Below are experts of layer 4 (counted from 0) of a mixture-of-experts language model. Rows are named gate (a neuron's input weights, with its number), up (a neuron's input weights, with its number), down (a neuron's output weights, with its number) and show model dimensions 128-191. Each number is 500 + 40 x the weight over its row's rms, rounded and kept within 0 to 999. Numbers have three digits each.
Before each expert's rows: a language model's description of what the expert responds to; "gets" lists some tokens that make up at least twice as much of what it gets as of all text. This comes from a sample of Wikipedia text that the model never trained on. Tokens count by the router's weight.

# expert 1
What it handles: Conjunctions and comparison words
gets: " that", " as", " after", " this", " In", " to"
gate2:475485558527517456472537484518516516541504443507464539545453514588481478538566453536466499516535479469486572489538595531468451558445500460526483548533491501485455488531512456487492504525514488
up2:467410532486466510564483541531555506424478529491439516545514524522477569485426525490474511522507574546489522544511536507456504461494446546527494474523470532515460471547474488472451517498475512
down2:514499559536490533539444442475419492572472539482556536549531485564491536480548438568454476516476497407497438563429506543481500475479451549500518516555520507520490494475459499524538502547464482
gate3:564496487533517586499537500542563509499405533500491502480544478533564516479508496514555500486484531461541535488489487503527416476484519535524504434536493479555490504472480528487476514565517528
up3:546483596527464479468501510495529475484558526518463517516473476467502513510485492455537511472498518475438541539556547543488538463453439479566505481436488443464523473500465512572484496508528516
down3:422533495426444540503467550512502470464514475482485498576543537491503468467495522526451534501472403461493533487526477444558528463477545546454552554487530503476494422467442477514525500442521521
gate4:584554403505442502544468460514619470522538533488470508471477428542493491500481517488512459529527521528466498527435501463429523494553512515522429470487481530516535578542499500518479568500494564
up4:458459553529557474465517475572500544466533497531447470555478463496479520439500624491532514489545491519518517530510506525552522513530512515524493495474482525467490552476451514517554479485479494
down4:563527585484493511495487555468424496454393479523460569487511528484488483467406472491391532500500534554469451486444503518495468508454491483476512514519557525536489395486465521479435546596520411
gate5:510541490532449515497505451576610472507493519494509496404461486556484505546514405510559524492525529461577471507505526477491525487496485464478505520543481505532451492533451558465501535471492524
up5:522500511453461463463500492548559495627499440503466482460459429568578526476535493542534462482532532408534520457508452558442554492556496577479459501508540491492457498455508493519526495510432540
down5:445526466484512514440542463496481526438399576478516501547523498503542479505509542489533465456498492447511521415553526448519490514480536535540489479511487533449490513453615525491528546470486471
gate6:532452418457435496504490506484515424471539499565554539450517506559499525515570471511495476548465449432481460488503493510482556508483454521547507505444459504470521442501507516561464521505511485
up6:477551555599477469557449540542429493520493522487525512511496490543512520537484457495471473468529571509465504564484599462483448441564461506474490534513473493564489541479493466528532417478546420
down6:448543512534552460541536514458486461495554532481535518555507503496569498442424511457433495492466482525488493533484466463480439584525489475539535554465498467495534577470507441465514524484494508
gate7:560491498437429522511546501515499572489463457514548545484529504518447545546465441460509557422498509509545526512465473512542439503550526530580519545497430450456498596488536474488502518508543420
up7:454487503529537486460522489472482573510457496451511536377539516484579498482503429492489501422551518506513510520490529553471490524547458474571493484500421483443513486494460448542483524520592478
down7:480523461471515507517478506505575535476458437580524517425503523539551578486447452476472531467501515547433505551508484447499583546485468552505537527476547514529465448528461470459489480568519502
gate8:477521542420551508468477495452448531562500516485503468476400550514521450444534500479481527516508549529553485437509519530553510463546441442556477537426508489547469524444524428572502483486488444
up8:513489500506456491502511532522557513448518556516521494508543471499492465473497448491476476540419502473526438534522509539439476549530480512467568554481549489521507506502493521516515466540533453
down8:557463455474549477547552409506499487488486389502548526469428503520513504510513483533535526479557454479512564462485519521518480411422487530483438519514501509493504488471419476573584518442470495
gate9:515533450533524467484481564539497477458510544519514453560453498516459464495490479479514477507452486515496521429501450549476478425525478458516502547534519408524516527353508474443443513513506483
up9:540535456522489532488495453429556408488555540558477557499498479460505529461538492491480477461512475468483549515477474424547569536451545516544500530451549500509470501510493503488472516510473563
down9:470519431477484481476496561508471534495443558550580455536473486442502601467538519488566467491494611550480496466478463518478477497515379521577510443540474498469514514542514483499584491549495508
gate10:551510567461509401473510516500513581477550463412559472505518542528509510454539466492481425497482494471401521488473520499447476461498493479540572535520455536476492543511465541499513497526509439
up10:563458479527496481484532460533552490503496462543398482574518492474551493560522505464512482506542438427492550481554542500499456487544489429568493492471476531454470544542503487444524499547549496
down10:470514488547496463485465447516534528555467507445492542487521470508513494534543512521477516514460502453472528446462467471560503446477503512513495429469445513461477482453528514548423498576567509
gate11:581524479447520500539446423505548430502484577490436523484547543492514570506508480539460558522554487517516511438465458432515486491426559557512492510523516442513466526447466526526480515440442522
up11:550471530543506485534459545465501478466434495510565564493471432497570548401446446466551495470464517561525545504525524475431585554484515478511530553485511530460525496465533551517438483580504535
down11:529468511498419481458445448494440501548552513511485451508540542500467494567513568556439534407488552483542529484417461495495509506533561438459420533486554454521475517409527569534576555423517464
gate12:485508478510480479551442486484469438618487424458495578424490549443582444564518490521486472518498518508418512473464471473543505549525467446403532520498452424506509429412509497458545557494532504
up12:545435435533489525559495520450479469497476499492528497463429514499427555523531541556484448498563544495492483498512493496476499461412560582474501517500482475556564453476555519453546566484517511
down12:479483440509543561526503478479524530421502477548517482535541474440516456518474523489492624473511532507601595485474542489517532526537488527530468507518377459440499484433533520522514520499535538
gate13:479492547423509536523497489589461529517563541497474513515529489542490519495447454507549512508458489466513537494414539508478511517488466612550475518489491523562503488555475495477474451418485507
up13:486530441576511560434457426551448477453564464478439480487489584527511462500555511465473528491462576527445561496497519497469512463482582467481513545449507513550505468499577514484500476485497555
down13:500434486500512450483542521478505445558487502428470478531547487457474524530537602494510529559513423507441471590487460507451476515507512566369507539507490436464491480459556514530495497467505542
gate14:440536468531484542501547493528496446478574536505517519492505452477530510563514585549497484494526510492465507443494486512480509532480484535492463492470495472551477492517528447506498499594488437
up14:528440422480507503529452544405507543526512557529566425502473507477492428487507449493467446530526497544527467527538493526417524417538501517518525500487460489419538600421482501533519543478496530
down14:487466566479476515516521456469490469543515520476513594569559467500528395505521575491490479441517544528544472485520495542471406484552546480516461472419536499469542553518455478533537513420492474
gate15:479523554524537478510492463518432514500521521499486450540513523431518532533489480484430525529508476414544590490476534429432523541481533507513479502487511461457483531475409463504449486490506456
up15:458515471500491506498418471492538505524492484417514466524524506438487434521553418546530487529494525489499536491510518426489555562523486499448476504479589516456452489535542532464464450475472471
down15:488499512502531553506498489527454583525478547449500509454551545502519537460514563504492476511452509517501437509506462505510536480491516482425483463586496471521497466530495503559578553489526500
gate16:430533467497560527535516558482421443471525468494527477490496455522505524465543538508508471439474490470561475502436421557533498504564483464517441559486535502581475485560527548518495410421527453
up16:511563466509418508473462483521448555463447477480435535468515454598510454568549517520526484564447532449503540495445523520523531508500513431483555569511525492459458508580546495446453451430531472
down16:498511468515533460536511474498493500475542480572524514503476511505517499504514472499459521499550480543503525453428554503494540494527437512547435516511524591657497454551522485446471491448603496
gate17:497546538544474553508480599486507510562480454525518473494468540464461529469465499468497476442513520449522521490543534432480443545476453488480528474532410476505502506508533415430479482470527448
up17:476471483585503470526503460481615495500620472473531511473519573512497502579478495547505487503505459493531545549474481474515450482550562473554510550489506537523519587513473548504534502527588542
down17:521518542541470532516507530434522496495520544510423538550514531450540512416492504536520524500497546476510555478438499542589480511457488518423558465445514459449516453507468495508406507528512551

# expert 11
What it handles: Articles, prepositions, prefix pieces
gets: " a", " in", " an", " it", " m", "ort"
gate2:435499522563481519504468414471508537490522404530587548530487466480504551429593434432504478549527566511510645506479469464444497498523494513535434544451487552507489501549434529526513470507463551
up2:480477535475477511474558452488483485480525520550473537584457490513470529469528482444517476483518516503508494525506505509496442516454472546510465478482547588524460459520511408556569493520543433
down2:455518456503515502455489516492511462547540535531551487494445502545471452537462433444506482456500527485416570477527433388521484454554521511526486534494520453573480571508548471564468457484504514
gate3:513565455493518525494500480528482516527503587511538475547513541505561495536532506525530538540463513492535515472486426536475428528447498440559469447504492532455460512489474485487473505485479533
up3:527486588512483551475520451462470528559557473534487480500469523429511519485471494517460519416483461531478433487498468399444552493509488502501423486532461512474533514555528451478506499546440566
down3:490425417489507415466514472566496464458451474580490535475476492537461527507529520397566508539505509496524513502423478562556541439429489536473535495476454568561514486479535502436520469531487482
gate4:487488544469518534574462435554481519474478469498461397437525546441476432459597538475479556495548479538449521466434556492477484486428532545485482514529412473506492565543592533434554525441445401
up4:520536461503508533484463438503550505504488478538497475503508541539473513420471508529487494469465491459523420507503514504544545473410406515499502503540523515469524483483476541478450484554577469
down4:506502467498514499502493567467523491453472491509485531453461463508494538469473572494548532516493497545466510520540538427493526485540532589517482466468541577541473575458570481487553497477557537
gate5:489544542516490553494510499406521474491534523501451564557466476449547521460427534483529515422621492455509479454493473522537515435514490584509486520480498434556531609519478453543535551460475455
up5:542506493485496463484500589505460495491515506424445419483556466554553506462529441559506517503491512497470464493478553503528476529557422482536480483534496440522439562521550494535486480463475543
down5:492520464454545496539484499482502525468461540536587514501474446560510463509474504535511553482500478457482507521585464561485435485481547504477501550456497492511512532456465569467445480548449472
gate6:510547529480441492522554506484528521395497508461434551505494534504470500481527445534503519477502492432479482461429536518418452515517488505486518491525554464500516432491475442486507440539487479
up6:476487498545488548383483471478496444593476484489528533470488448494550508468495546506561445520512608515442559593489442490486520498457457478579468474483488524525476519459485467521448488442492529
down6:535453506543549522534548568516531501507490504448502532517479525437488526546496576483480500503559502505534461460521538522522537506469441551559424554558528448535488443427565496547491564475488480
gate7:513487553425508473462491479455477466465461521502471514512490510531498476456508513501510536456502511504519429449526490418515445480492518562460518383542523458505525497544510547520442553411491573
up7:553446594474369527397462458517575563484459494486468470500496519491520534514483461469534520482526507599543556491566445474518467520546505503553485497526485453472561545548445469532530483515511529
down7:481513571529434505477477463501446517522559501554476515493510481537533491466469520517470520542446457433559501469424562478476523486497554457443476510491522496508548471446543481500551501475503528
gate8:501515445537517470532469551509564594550527469509459505517542500496406493537449467430475470455493489582550513596449527568542560462464456480516527474556546539518529520568509508507455452502427543
up8:491469518510517478500485511474526478518511523559474523575503456538475552453536444559460532501461462539532535493490503568532530477550518573538468440562435506515493499529500535479529465536496538
down8:462455491475559533503558518455502489486478560494434576520526457495502459496456493501511521496507439492501475495520579488509484542501472423513480469416559542523489467498481455502552573507553504
gate9:481464511519546536494468520508445529564527515582529471507490567497516509523409522506528450495512493498551467504467539453476451444499427465449526521553521491483533568436425512499504485513467461
up9:520558517530437465474500474514569479457504489461479548527494369520589445543564524512535463523471443501477541460483536463523508524559509492537499520507508541482477472564594510448500467567478493
down9:528403417472505451474530512489518496549528467515466522418524462533531484492496572511549452527453506519469518563493495547467489503478526541515486484502505510554550436536490581457527507404491501
gate10:456543515412476553457531462464551470492478572484533467505529462506482502522534463503518542440419462443515561516451536616514411411491478483451483504461537538523517477565426532512583504532512553
up10:506472596426479485471552534444528521525478489472442482507541476483583536467507402489555554509522460515484492472468401519459481490521483517544488480487478477507538507494486531516433545474547496
down10:494511435526436550501556455367475486528536581540537416531569540519415471497485499496494506462436535551539533465504531506478488505508476584525497506460447469473504499553456490481507484501496525
gate11:499521460451497497481551423492502485447502470476507432488497469524519498500430495404489493569606501506487555540476513523510516477467512491583514443466460442447429541518489468472494489520549417
up11:464565570526480564518495501503420483496545489470460519442394482508489439480493511529513425518519576456516522515550487548475549551504482560468493514518520436579510457504500541498422520524432484
down11:519517508510603473418498489511490465493459418487422513536486513469461473508456493518521497603476494528471503516489520593505469560533460474529467457531494471476518499510556517479549498394577448
gate12:554525472535412504458473493443527512559522421535574505477496468417475487507501466525554555515509486486526504447572504447465511542453516509467482542460560438509448516460487487528471536577492493
up12:493475426485517429471532487472461436392518572457477522529564525499569453551509504517525493556545530534425552470488476487485460536499476511482435476554439449467495516493597493510566447561542520
down12:468450448468442479518604511457575505526496553420535519492443549483457475538549494512507541526529463482499476496517467489526514511442477509520478482576506508497491549526533559519484535522529389
gate13:454484515473475457527530482409488460473526547407445490445470547480487521454457551458596531493592480454480484537515517541511506540481444443448525479488546495460522525457496444426560487531545518
up13:458543529450455507562542536491529542472428473521548546445526513526493507514418470536473559493497480561510508468499469389485464511468592532490574428475533558510529469542448459547442479469588457
down13:518504453477504579443448507552489406474544538605478506501512531575492588436471520477472504529508522412466539516538457529525495503466513508485461482430511553599461485541555534452499502496438505
gate14:581476530474527465581502480477549418522475431521511503577470534480507589459481500461544548552503454415472451507466555532491526485481520522438485503500469473450494484529550450498527468593512445
up14:459547520485486483491523386492516485415508500519532479546516495537529507557553536555498500508571528487491448481468491531468421487524507573517538507487460470522530487462470503527553502490462498
down14:454438437434530465461470475526468510484497490500519545528484486474481484493492451539537507488539571549437494488530470474520532454452460422540513461497404564476413466482482518504487464510547526
gate15:526536471480484553461486468448500579560500531469539402472538450567486524505534522481492514533544465472502506536494480421437414582577499474556486535482572485487453516486470470419497488503429485
up15:453530390410542510510480481479457476440455574500545475460540503519444525495572503540468535454521445530461474486482544484455466502520514526542525536459595573497574563471455490495459509484496514
down15:458421503550538471499494510538582509474493542535524508434506481511538468527476452428488513527532522499554504507560485490478498422472510513516597539553385558551516525530483446529478485520502446
gate16:518551498504486557504509566470548496552473545521528495458436505553481495455468469503556485500470489593418478475485504445521453565506493512485533510538499508529499477483446486448495495562446484
up16:498435485536489530492467495510450482539460440425538481599540466494533488459550519507489503430506466477532489514531420476526486448538538507514396534514538501468520547509459480560545515458553508
down16:493491535466462534469487559520548450569497560430417604503458458553484456507527470492433524555515533559573557458485524468493482563507485579546518524490460493476468453431510586487594425449486516
gate17:453424405517444472474527467494533526461428521386443439507544533443505514452468471451565447613509561434505482523474495513501456542507539500513537581468524452494498506503450495498544519416570468
up17:466435471460502456468525632516464434458405511496414510496473508441546507527471460495491491495495475435496463428515489480496510460523526420436489489528499487491450513530515512416478507546541531
down17:530571503411501482525445432506467494585490556493516506517454513521472538558508527476511459550548527477479522520551535575474426467566534522490524466521519479507484513513461504512486509445487473

# expert 12
What it handles: Table cell separators
gets: " |", "|", ";", "  ", " +", " 0"
gate2:536492510490488495536499518475496545582442491467480512454466588459477478559501510483432533502499494489490453495507437516575543538448498484615471512460474470480476544550558560443530535480467542
up2:534468497498441476494526505489554446514461519453484590520547520535519477524514534484540481570504472494553559566449433494576595542520432414395479487444529464579473484494450443441516500488495522
down2:480540536532552432439488489555519500435546522474574480471470425447539590427399496446471428509522491501426511485450487567506478461512507491454456438484486506499582449511515523521446441513506533
gate3:572546455499462443547491557541567525513415416564568494489536519474520470508534467540549474466511512509510499529508435514507456500510489508506522548476540459463520502563514523509557534486450534
up3:504440486566426545539468452542499584418525450443486544540488550488490457493517456475474458524495560488507567499538471506563474571446469491451488483502547476464495478521481537428515556504507464
down3:546508468522463481544527476494495501524500476565461487469490462510487535529455526468486497500534505498524550473489486454444492501486455461454481536496492478572531432454568481495461514537466493
gate4:534472448470484433465499514553527435489524411493530491436477572490486545477546457472493508490490527435482556579441562443500479479578485514457523452455525432513517512562483532530520473554570506
up4:519443485506474475479485518414504452527488464439541479464491453492475506538609373464406460500525481535526517468476559477547504462490469488474520475495550435506517531548596465507524516529561492
down4:421499571492442554557583512496555486456567494553544434540473484508513473475491495478531495513521560454460410513511450521467479478456581450537487525565550508488483541392525472480518516464516503
gate5:492543391462527518543476462484584498477508517457532445488555494507495549516471544479508484565507528469586476427491428539555517591530543487449538515518508563523532511437517531572460569515524560
up5:507523401504464466552486487516533489509503495447514466534545564541469582511470488504495555524479443556546383437487433546502561531453526496526595477525488463492557581445463539544496562464477522
down5:481481555519492534487533529497452578468514465520532482484513434493530456526500504487557464521476527505451515509494482474536518460521442592538474504551528444541502485485510460498544481510482497
gate6:469525526484506564464502402497504483480600470496489539504486562402481506476514485523504474537466469565477518428503440545475505480477482530509402520408446469503551423588491538572478552489472474
up6:445456552539554523513463598578483547502470504468563512520457482527512484484529541512507510526545565506467489532509545445558516493526522498449426503426486509512575466442540451502446453432497495
down6:541509465500464474451492490486487476462479463485494435484473434472499487492490446453509615461485457521493494510521457504494445550457574530584506534560471582531497495550565525556449498529369512
gate7:534577562503499512521464494498476508494454498452537465521512489475526549517464527463512541474455550439461519499498518573475477493477540529495450564442588479510476486555545492449494474507490523
up7:467445446479510450495533492481567472517532531560506557473516544464487489499568509567495414480557494567511483518532462452541526526499457462500525468565430500492481492487464522570574499537485528
down7:587510536469470533480514528511446503496516473530523432468510447491469581485487498464457460468496504479478456492525466577428512578395566510547514513519560502548473509483539519519539463554484540
gate8:518539493518493500544531521485492558560546564510484502474486436479499489504527499478468530421500510470453550542449447479461470581529481476534471513547439492531451474436531557482511514574498520
up8:470463553452471441462437460508550468486402428472507459554520507508482504447447527505468527553508506524523505532552552500539522502450558498509500495538499468471562482538433486543515481445521430
down8:452466492535465521492498443429481467487466544504464529531436569548572477479412509488502524460428447510545546483491558491483555434461533444581541526544524502456496479402480506475447436543467533
gate9:508576467497442510476528419479479482551452503476528562453548514501509433508538495490464544489458570481491474489472492594533535431502493434590508498506488526508538477415505585501530507532460511
up9:490569405489421510520526432435511488536446509468498553477557478499486403484511486551446573481459545447542468495448522550483533458503494444555505482510488553468519491440533591509538521556444524
down9:449469562552447506527471507511507543475574478511536480513481516503629584490493495444460536494464436499430505497552470521515524526494527471463496501555478551523473424536469494465456455541493446
gate10:478466552492448498537524486516510516482544499404475523514489435504532559500517492553434564497507480512495555478493534530449541417474502443474454498581478491512487418525499439521510478479472505
up10:423503464471544471464553587447475484479466554492513495412583522490524500464447562473510475509485469489431560460461512508476493498484522474472504525471461485580472503507508495438566516401531524
down10:454485534489532455528551474512508455523536427581473508503568475425504547449560439542472516480473470519432482524549469560516497559513515427519513441545542514449512481540488489543544411523482449
gate11:420474473490424563517553477462473532447506531424510518508442547526550537481525472519509466521510564474448478460497519459498491446464508455402450550498556490457492532529465480500445485497506493
up11:490515467460562537473522546529453486437542497554522468525465477407461537533496470478504414494563475542485503493500485496460540485471475535487571486464575473547505514480519499457519493567510520
down11:516480474506492519497591500455446496470437459527505503473527529487529494511522479506527498402567565532499477534444470498512526566537448450508534532492488567438481545504487470482528467519507495
gate12:544537487518523490526530491452474452553575474506539545498468410433544488512521537595456496469459523519532486507453493563522385488469474526454519487490501499478481491548544452525485539485475521
up12:486544479488514488459485498479474550534544498441474497471480526445476508469506558457502482479468501532454466421509439493499551442509495527524477515473478499497472439505479478505541485617497503
down12:539480470491519446434470511537480448468470468485501526488541540531458429527528493560505563514512498537459476523537562467525505500476542483500448536468510462503494498545629556550506524493461469
gate13:489463476532504464521456490479434438501489463509560526476445530510512533505450572558533420554496523493465508441457441487523470489444430500552466520463431528488438486465536437492517479556446445
up13:510467525470444563498430413525482440540438503537502525501451474463520584452389511552638466433468537474500519495552539527544496538518479504474406495470445470517489468472495531494523513531473502
down13:507494419463504475456490531421420553451515467470499527556519475487442544521561465515476444481442438508505499516488502456551471561593515522496516471507491581498545493459509502432566423445520502
gate14:487477442524506524515471510476539421491518428549482495394508524478524489465499506476494462526453500464517540413533472511566485520528551418498491421510546477533454494546469522454501539563468454
up14:536496493506471495417504515568532521471469413494502531485479565417452495542512511478495503541452433477439541466499410533577479530511476488490508491485571473499456440512452499549496457508422531
down14:481470438485516524544513494450466518498540541441510530508532517536553446498555517463478512512529616550476459534449531554527484420472525443496474534545435492512461527501542588408548475502501584
gate15:472524431508419552506493463527489450483521458521440448501527501506524518468488555497487517468459504480524499474546513493543544504480538535555571481550494442520550496538510541483394599402540525
up15:469503562467486527463475488455537452494460517492529487498548470505452509530505474454476496551510579505528526472445468435518440478538529493445479496470508558545525534492494434473590509511477533
down15:512505488518577536517600513503531507481515455522444477515592522536541497523534532459510411438530517482462560466498514507531545457427482453472476499542440385473403409519478535512506520514473523
gate16:539566491487451523551490467438509398511540517472552523497504465540469516535540495544529544484532564485497527516450502531464513495507491467561502496515493513542499442472533534433569506511591475
up16:496489405495486487508534548533499572453519473515491519533506532539513488485434513473439510517441515529545557453511514438489448530473486508447510575570490450489480525509481463557479484506465470
down16:520541596484501475557503507519471447530447491575463531459456424506444486537536519527547489561514488508528495534568531575450505496543502507483483466493515564535445503527561546468515517432525477
gate17:540541568503455499507481500529556427376430490445497537575583469438535568451508480471532438506500506527537475491465499503447458548518483479532499495525534487516474482485514467564505502498462563
up17:496545555466530474604587510455532490417482503481528493434431471514495585545527454596543545515563487478462500505478482504508461459578450539517462472498506527514559519497499499516486467517498516
down17:447440512425402555501533499454476549551553493541489524537531533504542524531446490525379507472432468506540501466476493543519515480500524577521510473555479462461465495545564516428509481449474525

# expert 24
What it handles: Mid-word letter pieces
gets: "n", "ti", "le", "c", "di", "ci"
gate2:447528455547501504516528492511416516465529492487523493465479521449496468447582534466504422482526524481493486538489493507495456454516524482533463495511536538512536506521471597555456448558572482
up2:497502453503375500479430485509537506507506461485439505539512494514439534476525527466580472527525539490565412418521534440456560505523515564548521545536445436560519457482490528498541524464515489
down2:509471505540554546487492488508527514471516542538545456475498522574536511570458451532500535494488560385454472510502497431472542524533514446471497539493497454448513514456527564511440446508505527
gate3:489426497506482515505501577514518551474496443516480482512471486486481569425507461495492510546487519483474471558493462512470546509545494582459557515521520445474472473486515596492479508523488585
up3:472453488629526486581553518484594548464478448515522437431464466475485493517541454503552517472556545472484406526495467473441434460468444503527479477473455474484492573474490488527489509580441506
down3:535531508457539468505541519525437452526480445528505570476501498495575482509444451527520539596552516498545546399413480472548454511529564458513512430458513460425553488508515528522426514492484538
gate4:441460456474471432508529516527543434491499549462467503469490520477463527512465529483566509485421515472538572470445488518561479524524434452437550486465499465548451482552554540523565387442439480
up4:581520442560532489488497505552461550473522515446470556537533507496549505480572493510439479482430529428525436512500457442532454517471476447459447495552443512454532536439483473499434556509578510
down4:506499407504505471495476536443470514543526554509492502517447539484462546522451497441470479484469505473521482389454502565491543436505584475507474481500477535519549460519506495481493520536500566
gate5:503488405531513523506530483473473475439503551489527462452516503471494474544461541421482464491517421486422447462539461511475473506467544568541480507530495451440500491513528595548489487466462530
up5:431535528535477483465473520511484512533522512483516464500518403539500455563537534517525560477529520509414524493527451513488489507489533483508529438544467518459442527465516496478514456451520510
down5:504463478453540477498486437490450525594436516530485521531454412493500482435465515518454484475543532489456455489431500562477562515567527491505474580472447484547538495473535489516470475532520531
gate6:523467462548476527531454541431515388531447538373497515500525472533560461537501494491521472573495444464578497440480436542476528484551518479498523531510530488433440566558497464497458524504475508
up6:510495493482465559555483596492515502509517491476511562505501515500498553448529493469569501508437526486505509528424508429440475518521509456442475452404419465479453545497482507518510462565499532
down6:508512486474516435466492415457514470503463546503486454506506455525485483502456513469507468519524459514497492381524522553509524435517446522480508503507517433526572562488506494527504558502533506
gate7:572512417509521479542458473493469534509471451420576520467521451432488506469488538503449511574494530447489544462558531497485519455561449576560412478434456478510525453511534452503491506598459521
up7:480449546495532522444533545506542520481545478447509516481523495501550524539568428465468609441525551511559446455532537484542511517441464487454565474493526461502509465509514517497494467427469565
down7:567446509500422577530431597543528502497506511477552475531539456474477524492557501531445426551527499433449513501503548554465499553496542443555524478574529540463487519489511504505522459477497437
gate8:424441456504474524498466537489519461485512477538538421552492454387549499485539514428471479561488483451496500528502465487501487531496538423518520454492530467497546523450488598476423396437594515
up8:516514475452446553511528473453472405486495454413506453451440495556545525520509511484619478521532508496465539490499564458593516555467568540498471493528496531521516512463512444508512524506501445
down8:442488463533510459482511491569497578566495453514492510484514475423513489459431505513555512533520540501473491507475543501468491463438496514457513512548569490433477525426497477487524492486526451
gate9:545509577517484506474424473530548490516431549514494505515464538514472526455461504470558395562519597574496524453442500498542504537508492533550487522433540589559480591479534480529531527478405486
up9:467510477453579473582556472525480468503509546508485476497531533448533514414496427476526503539503504467553496458495550511465505514515511476472501471518479495456470516447556494523504482462499511
down9:526531478491489486598511504572515484499496483516467549458533508437487482511562417530418484519430535494486510497557541460505471490532476468521532525531487528524481519436441536433478516460430487
gate10:519533540470493552582479532466494519431532506562470472496442550496443499477481519456520470548464441552493492508525536436436522426498461535507548511450485477557510543558544548541524532419494509
up10:496503489411516428427550487488512438548567429459548497499537555563511569459541447537431503469516603469519455491501534506546453468477553502481469424515482477482526525516560404493463519496499516
down10:553512463533531533568431514485475554493562499490496464545504534432491513487580415497477488536562492502479600577495475486568434480477490479491510489527543436534536509409451464504555521491499505
gate11:510462523465393437568532447537490476557557470500570537439466491476485478537511457483450551480490495510531479506591559475498514567445373471526475517475550490539494466476499471549490457524487500
up11:483515466455526516498493476466498473535504478515452585480538503466479523491454528450454549532495523554551494512532549513525485489485410540457533497427527426578350475574531537519544475557504559
down11:479478466556492543495440586509515533484537442497501502515477512425462567488539470509464471494470484560447491446445468458547550477504554491614514506500453573490518432460490460520551487502494508
gate12:436483436518567502492486485440508574438537455491541459483547537501581505439471520551399524459488509474534508514424466396454520521520506469475474558492515528540541493451502504477553506530382482
up12:471541491486558475530513481549516475523480529536443467419439486467433451495530496439602539542491506562519492481458547514504489555523508539550532550469571441491519519481536459499532465491554510
down12:509534564478521535478470509479530459537492438511541505522509476547461528511515509489457523532527433556523545422423498413524403517445446444501516519488444506524517530470576506442541485458470531
gate13:419488484529471521443477498470442433488475446536531456461546484461576515457544547462530522516551562563475561473459517427515464554452574498486514517522489530548488494497474414480474503523510475
up13:470484514521433544538547504444449511531455540515515529537558586476563527516500514511512499553526574556476557460537510602538506532458524473498471427448440534506487502475508569460390506524507500
down13:528473474549528510513565417433490543464512426496499503478442522538487441489515562513553498547496456556477545483453478534548509505510518523508423512446509473518534542558494460477476495501510540
gate14:415492531494482441518497538506501509506536485502514450447611554481544508501564496496534459462485503486430459449419520497467466472506442582534519560587524510424498492544487519497490491417516509
up14:494445591521535491465531466463539521515452550464528537481506536494415495550521570535484473513521547537407471477466537528487531492525535516541436615500523507439494557493522485516446539567464546
down14:534572465586511450471512509503520499523516505435449463473523512501560510499423575528566546491491520515471446446510495502448563494487491522491543492525458541429494451502474468509460463524445460
gate15:368522510494470585505519495589539500544502537498617466547490468479545498502473443462555514525511489520520467468550519517588484504540503570481521487479456501562536390485567537466482488538505470
up15:470487517478576509580479521501507515476531471575517498468525463521473514541402486467499477497539523450441472469530489453451504502542518414517520528502506466536494513521528459527443425553544460
down15:541561505500462472524461529486506521501499549473474548475438566438465616513469533468514497477539523504432524535564477526565530568465512526444495482487503498559480418477513498480538525480520526
gate16:539446478417499505459499493460516472445481558446492514434463481397576561513520560552538503474426590458507483491474532485498506564502486462432569505534520462545515551543504485528490457540453457
up16:526513526543465517474475497501538446546548490500511509531599485490498481561502503520505538506487453522531540470488473458506496530483543599431414487496492465500465472581513539474469496461455517
down16:476475556552494503517544556521573537464495433532458443508456473487519476516602535539559605434546452548495489575470519475505518541513503552429491496473507502475469431499505484578513460453546521
gate17:518572554487467490426551533507434555535536534448465477461500557454472535558542460472411553428562503502449500513521486467513476516473466522492494498594488474403519530520513454527465534447469482
up17:505502464563428502434433492497451472522459458478519524503561511548496518534510441529507536489560430472445488482490507452596463467534472498480463472484467489469471501472504548504430474556433509
down17:521551465523483499527588487518571533515461522555504477458500526447526473472482546473428420466472529573418485492517458510436467493445607545556483558535495520530525527454524551527499523449435537